Experts of a small language model: 536M tokens, 8179 steps.
Below are experts of layer 5 (counted from 0) of a mixture-of-experts language model. Rows are named router (the router's row for the expert), up (a neuron's input weights, with its number) and show model dimensions 0-127. Each number is 500 + 25 x the weight over its row's rms, rounded and kept within 0 to 999. Numbers have three digits each.
Before each expert's rows: "gets" lists some tokens that make up at least twice as much of what it gets as of all text. This comes from a sample of Wikipedia text that the model never trained on. Tokens count by the router's weight.

# expert 4
gets: ".", " the", " a", " \"", "'s", " The"
router:501469524527525501502497528488464499513529521450506536473525474511522498481518502500522484537513493505504528509509540451519508499545512507539476471524524487532477481479489491496519483511534488547491519507493550466478508540513562543495527471468522478500498504518497571500537497479474502491501497493475562474465513505522478525486493539532519485487473554506537481493501483461539477481492
up19:518529518476520502466497482527451485502475460482523482484508487476520479565460539479501544520503497498483496500487518522514496498474548543466525498503510474446483538506550510479469485482516488526528499512507517500532477514516539493467511463482490505463494487491522504471536486513468495483541487510522492516463529519447512531512535506492470496459496454490532470478527499509504518469564
up20:503435485488466490468475501522469510495471522475473467479580460499490521459498518504497494507487466502508435434517534489485512487497505485509509504523494493532478512514526519471483463498521473533485480524504520466530462504501543463492522513517526487480506461495501511530529536472505441459515481480528484491488478497491517507527501513519487495514456504468469528512518472482494477548508
up21:512517530493515530473501471475503499490504549492485504515539542533516519484493468513513521502505510491533513506514440501453516482483492487479489537507467520496498485504434558505532559525494481490483530473442492522517545511502486472503509472459531466503508492540468503498484571501462497493485533457481522478467505487505485471461494525471547534478506511484484492501498473478488502482508
up22:488551498491443503507527541515482530563493528489503544471485493502512494491494504505526488512507543493548514504499528506486502499491526497457482434465512508521472493510490544476536502514513512552517489526497494455484490505502540499494481488478492469565476504468515544483500421484475504473532493512514485478478485505513489488488497490447513500519517502473513497493478526513526502455551
up23:447455463514515531470466494471526487508522463480531517444485502522465509475471518508475480488458476451506539477509541514509548451524548498491485480474491468512510508507487523476496502459514511540474511493501501533491475502476533505524484493467514499484532504532491491467516529465487509539453474482475555502524504488518524501482487490502548482483505546520511484482461503495509504492541
up24:496518492575516497509452501496482473525481464505530526491474534498493527441514524493518507546480557489496562484498483491524487444493468490534493526524493529511498481506487534506475490537489509528501500532490521511486505507520496502478526510488479465476513443534494551475519491502499489490530483438495511514482417496491474500509511489513484524504495518467504503479504519527528491462474
up25:493495516501538502479517547534454470537489531493517506458502486522534457526519463481492491537463507459496506517504448507457490521537476508542525518473477472500536503463526515498510487477507503514497519518550494492511512515513470501483525544458532461497475442524492470467473468488483519511482472486521481510526486493453471558466515489482479478496492487474493479528513490510468534496505
up26:466505480527515487558534462491468514555538491520482509501533472513499506510487532497459496513501533549480578507512520541510501478491513501498507515539485465505483505504490485521507523477490536500473540492469542497451541509496522508471526489486469487513483487487556510496489484504542495489496498521499516501503544480457479494460474480485546520540534504460519493471518516498482480503550
up27:529543503440510497463468499465523504508506510484525526523493452507504427493513474470522480490505529511462491467478461477527500510523511510518460515514487528519487445498461567513493543510482520523498527499513528490463487506500486498479517511514452502484464524476494505512521500500463524497509507500501526491469530526534480498479524500565515533481551522513526484489483535498534484472521
up28:518492442529510514569484516477443504501491495508477514507510522521521504529540513512493499497493533478459550540501521504492506499516515506494519509539520505522520535519479489532523527494471561490507494549482485530538540507488515542504512507513511472505490488522491531538552502493469520542468482475525536489472496465505490476454485452484496509513482528482535525489513513525539515470459
up29:454470450517526509488501539524513539502464521460494519531525493513547536458471506503511526489495508503508545507521549498508517495523551493447500468477470471546501521465483490515513517501503480494521502459498520530531507500484504500512484522485508480519499524485548538512539525531520483441442461506488501492507474499553451515468488487503481483491507467476490528478472493494532500495505
up30:518520527519500472516512548492530487501501543529502523494504478487509466457510513469530522550485478489511522503459528514493499521483505493521500484436507508513468528425508508544531454503558478523501447452463512464495519512503511486479506506489477518469491520517518517474483547498478502502484485491492530482510487560496513502512521477483529493510508553491529485529527482467490490549486
up31:538470485492534496503519482513490518549527523497490513489478477536532525482477520468519521524498496472512517490510480480517506490538477475506499491525494504504481475486536496508501501518533504485454512488474501475488476500542541545424514468487468521531476456512541528475529503560497521483497552470533484497498521466553504526480475504481522480523516533468517495459466470473502490495550
up32:478521518523543483486502435527506494479512531479504517473530503549532513537497497478520510494473503453523529545501471503529488497540489537458504531497471474502478495507530512493512491515526474521490524464549554499446500503502577521497470477503540496515506496508460471509520467502492496507513552466507510473529518535468496506479485490465464500515476512540488518477500510466522485503506
up33:547485499454468497511485482531498485484501511505527522505491479492506523474511508520522503493457491498480534472466481515534478511546494513512503540571519544530515453499499495486535507486506505535491473496448548483556544503527493554541497464528479527506518449513510488482541483515452533476484525478503495482486537472515489492474476526513512514526478527485485495503516528496540516485486
up34:487466466489479528485499531518488511524499537487497529433561435495472489526538502492525490496540497441470525519508473527517500505528522481500494494544540501524496468509476526506518491470477515509505512499506492527534503499454536499470472476485525506511531511514498556566491491486480508502447497507460515475484517543511503519524502485486493525497459552493484502504496523490527515467486

# expert 2
gets: " |", " S", " D", " R", " M", " F"
router:542490501530506477516471525482482471517568499451461553506507484485538541483507493505491468515573484489504500464487523461528496461499505522502502509509502522498509481471484477498515465503518444529466484512506516481475493560500521520540514499515523477486509492497480479533498465515490526507522498454456485477538479450464524540513463509499495528508507520474489489498468471495520482511469
up19:504473515523454467460470533540545545487500503470502557500527449509541513499457506469490530498522522509502457517487477446472495501522513499528479473511500540532502528539498500484499472499488513454456484518493483449469490497506524484552519485481504530518520504467498499474502510505488491508455502512547506474498504534479475517460482478532533499502493469473455504526504460485475499493511
up20:511541476449507518524535493469499513537484474500528476519457524488493474505486473554518534521489486486524500479507485540505514480493529502454538513520504509489452468491509517544505456486502547470501472515508528475475476510527527474512539526524532498530482471534481534493446471472479520516490541515483496491511495500457544507554486509518512501472549471508487489490509463502519477476527
up21:499473515493474452484485490475497485494500538491475531482503483526516533497508493566492489479529482520508461465486533499515527467496550502531468464514524524540441489467494427471539533517514505495520467512528513459492507496525501500502481483527500486460515509483469516508507515528535506483479525474498524506471521498482500507484470484539488498532435494469493515480511454467503507520446
up22:461505493493479497479519492510461535536506528515512500506512497493499521564461485488492507498483479494471537493518511509477509488506477512508556554477562510519502460503512475492567534486529426524472500531522486469505476512468484529527506478471493487521537504497486504448503539500524468542530509516522430481513511488503506497506521519515500492491488483500516515508496448512520512494449
up23:494475493504521500498515513508459489520515535484540502491499488503506472496541501519489500493463493477488552499532516523525499559473527515493541494497486485474520464531492498491472586478503505523488497566496499545487524506495504485511511542515481482507515481531530461509488514473502510539503503542549506497522532460470480505483498543422504477476513486487552475490495467493521511477479
up24:508479489522514524519494556522495473514501447474538479497516476496531518489498502532511535503466531474498472446517462493518526502529521486491509504523490430496456496529521488499496482486508493531477493519519548492471525502504514533514524492510470434514497528555512517518499476503503461504519469500488479491558513483504508505475478547498553460474470499493519524531539461543515488493502
up25:506526496449520482513482519516538496495489522508496497443514509451481518481474519491544488521465503523536469523460479475565491459468507512479493491523470508492505467547464488461512529457452500529463478469523511488497497507481458473510524475507498485467546507499500482505483474506532436490510489479531464521506466440508510519474493500523539480496510501482506482524526499501498530482488
up26:529486499460507488532501522484459442467497521500485529468488484498504530465562485511513485493453515516534513483464519494546513509517510510472464440509502481566482476491518490499513480446495485502496466501484488503494552502513524515497534557488501475499475522506506488533487485538505513512513486517510514502493498494509483529463467500499461541531549519496488530452529506451539477502494
up27:472556502485522526537503497492498537516471497523509523461499495445557491469488506487464508491552515494534511491480484444472504495534523495529515484476491524504476518480483524529504515451536474437497507523478484482480491508517483486512523511512474477527498512500480519534500508523524483459516461491533470444515488552474497482454463511530543505483476504534500512467516496464500497528491
up28:495483458468504489459490474510520497542517495494505509503507489503527506538527493476485505470474503471498542509493531539514507509545524474527496454454543495481526453534499478474472519505535510498524508552465540524458497506523500485511482554483491476511481476546482480487515550460503516453503523528483507502469484466543512457489517473503492523538512477477479521456500517464510523486514
up29:495479522502505506509540477494457539529490530470509527478487478497504534484494541519567479491508531559534480467460519521495510476498544481496471536522490517525471483471521516526516516448487495510489526500481519511520501496538484522492483487461484503495518498524522545530490500537508466502508486447497555488498522464538494497494473502545481444481519539512494538481508473478512460507477
up30:531478465477503488537491459483464507496556506492476442440490481528475509526497502495510531520481517524472506512463509478496486470476527500520460500487510512549533516506512478478525490478470512508499512565505493490523497500483454539547506487471535474475481501486490507523485529468514533557461519525494488509498492483495480542488510538496468515470511532539500486489452509531477519464519
up31:504539535531515542452510494522483504503521488488490523476517505481514443481489510507458484540531490544505537483498501524453481530549508487480470512540491551477494524537495518510521510484526512486491517513502525546494511508507455548517535506487529509506502537498526474467487537453515484533539513449523519464520515504464472510493510496454511507494488504526520508505461460466478497527523
up32:520509514525494521518525483508506499534484502487465474453512539572461521517475475533494467498478495497554529478530508484486478466510509477462495463500534504517481490530503490509539476532447483485473485503518483490546510507525492528505484506484479516522536545492530532529493475476493491537500485511481531497446489554485475459500463435508489473481471497491473505511487520484526528473506
up33:509505479516481502489488513541498485486451474477507505564513485487501529518517472476500538496490485497470449506522498470498457490513500551520472492492488510502514484523525483509501518522500489491498474499490470547502437508517481477527479426450532490514498500508462450526475524477479509539487537474501482492495437517536502504505484517502488466508472522562501529490496485495522467536541
up34:541513521494463450498470521484510501522508500459486458530532484518477551527504541497508532565468463481487515508503510491534505508484508545489545483523513514541485486494467442504464472492463505500484505494516480473521548498530530528490534505487513513491514496491473489497523501471477520505484496500430504534469480495456467518492549487506514478492516467514532473514532476495486470505528

# expert 3
gets: " of", " in", " to", " for", " on", " by"
router:458446492511522488503526535470481496531510485472451528481508482484525511489528557477493516506491481506492491538481540440523503498472494492536464481524503501509477466464468504504485485511505518506538511493507445476509492542505495509483472507513544521540501479494538506540487472501487478483488508491497549477501549518505473535452448546513471498467492519484468486506477517476546470492484
up19:487468433478497511484533508484506519530493471524546470511503511491496503484498533521483463504532521505492454494491526500459528507476473514518502498455471486520475490508471496517499484525500509494515494449498502536529505515469489531505521515559491543497533484510501527535501527500442470478542484476525542558463518513510484475460493476499552458507504492516550507496473500516467541520501
up20:488511492502486469464517521477451473522493524510483458498466482474508499465483539500494465493496463470465480522536508498562480487517484478480506472458496470558525511515491517535479505530479503500500556437521504488548502508484504501492531494447499540567456510478543475488508495462492474519509503503482502469457501506480495509534471499499487503547509489486489533475503516515492464502507
up21:486488466497494532527505513481506515481489489499558544502521459498499500501519498515533477472541497478504538487488543503489474520551468505473484499493499481505532486522519528570503517470492522505461483474547541497450499509533511514525523501483474496488483515511535513509519548488531505487533489462508533505484492471542523463511478508525513483496508547552481482485458476513446484551484
up22:500491497496475515536494491479519495502503461513576508519550459549490487522482494511497514524524511502516481526491464524542472500482446501500499528478523488497493503501553526515486516478505501501513500550539500496557491514485514470501497494478503464471492507487510524553438532487532542502549497512485541498526473467541528512542490482478508505501484490472531528460543491497504481503535
up23:482477504464511517494489438493532494499478524484557486466549513500506517497469477487478487500446496525476485510499537492483525470520489540498509495482523477454549519502563510535478482463527460496493503513483485514512483512478458505506498531536466531525523533478483500483492490457491535499479475530534480538462499551460491500515509488516488501548520485517537515463485479495488532501527
up24:516552508550518500453514492482463513502506517489483486500512504507480529486457500505478484503489490526508522483533469454478522520506459476491445464448479509516506511536506548482523500504493471520486465481524476479476492507506528538487505481478479500526529567501445500520500532491539525533504483503507474459478457480508538504515499510510523523504535529504486517495505502426445505511504
up25:504492531493528494502529503474457502521534494482515508437510521501501479515510521517464512522493484522461540502479555469477538541539518495496521494499496464522461477498506496512469515453517485507495527489523493469467464503507481514530522493530499498495498491461497584521510491430491494478534532546517516534510506460469519492502498557476496493497519472463483490525502502453520497504522
up26:465486464484497500506487532491513483507516469481488504494533546475530534521501512500551514482524491532493482487525514444469486485501530507534480461504468488482488518516505499515490481498481545456515470509474524542489496500552523469542517504522537493513510484530500529547509497444522546485475494484468508533496525529480487511503524503443470510521459553504467499459475499527512458517477
up27:521530495460525492506487487464505524531494500485494482517483462464516499474524533523518519519504500501472474483517475505524460463513506502492510517544522442545473544495496498479539527526518541486499505479501520469524498509505461496531453518490558521546538535472509501492491557497472506541457466458522495497488522527506507531537502481507511532529474497486473503507467513451475522482526
up28:527482460534509523460513518506489543546519503501468505496510495466537492515542511531528461510527514528452505531481477472535533499515504515469514494504492521544456555510475512516491499531511495462520515512526472499542515504528492517495534466490535480488470475559528528505495491464518487467506520463490515461509514517574501491497509516483498506490472496505540481488527524493521554481485
up29:499496496494535513472499490505516529495499526506523512521466511524535465441531535470434499496479494501491486526475513472495495488504529503515518537511529431519477494473513516519514537540553466516523448500490519532544498504517513469510509486505471515522536528479479516504489481466495470472494498458489488497430446481531489480513525478519461500476520505491494494488537512466508486464469
up30:514506525517518559518491487545494465482489487507529467478470476522507532519511548483506453509491468505549491514577549480497500487523493523534554473531499473523498494487497482524487515530529516493519494477504491562509515507470485486524483550513510481520534491541493495552476491476543523516523502532522514519512514513523496488440488521479517480490512533537492505490483461505510487528500
up31:474497498493510484510447474456512442544483523504496546532465516508506541521481483536481459503498530494493568473497481493484509514509532465557524526546498524504493497507564517487544534508488524524478500499545512505538494506498538493504469548490496510497530495522533500504469519480532518501501519480473490530446501489489507493483483448484500509491489463509478524496498515487532517510461
up32:483477516505526516545490486512505464525496518508502489474509474477553536505486475481495493469504479536453475496512532429481466481514493515514509448467527492533484471530482500497481496503445525458519521493515454479445511505546488528523481481495480459513471464531519525494494486519516504520520507507495533449492539483535489509528492494492467493488507522475496475443453489497509512523529
up33:497486521512541478511487537505501518468507512456492513577487452515475467513534483496529514473504490511501486494510486535462496477451508471530518511496502557483519479516504511457516506470516487493503500505498514547513517511488461509500489493505495499486462499489529479435464510512536522512535481465482473476491487482484526525447510565531505506537499492453510507541537533504481492492456
up34:476449511513485481518497527470490514507498469502539523520557514507543493489508499523524534574526525476533522515429507484496521484499517516491534474487536485521492497493510525533489451472528468503501479460526525506501524504469495473512533443513484496494529481490498476503499477520476453500506478490517551535486489465481481476456461490526474504492512508491523459537502510478526501532476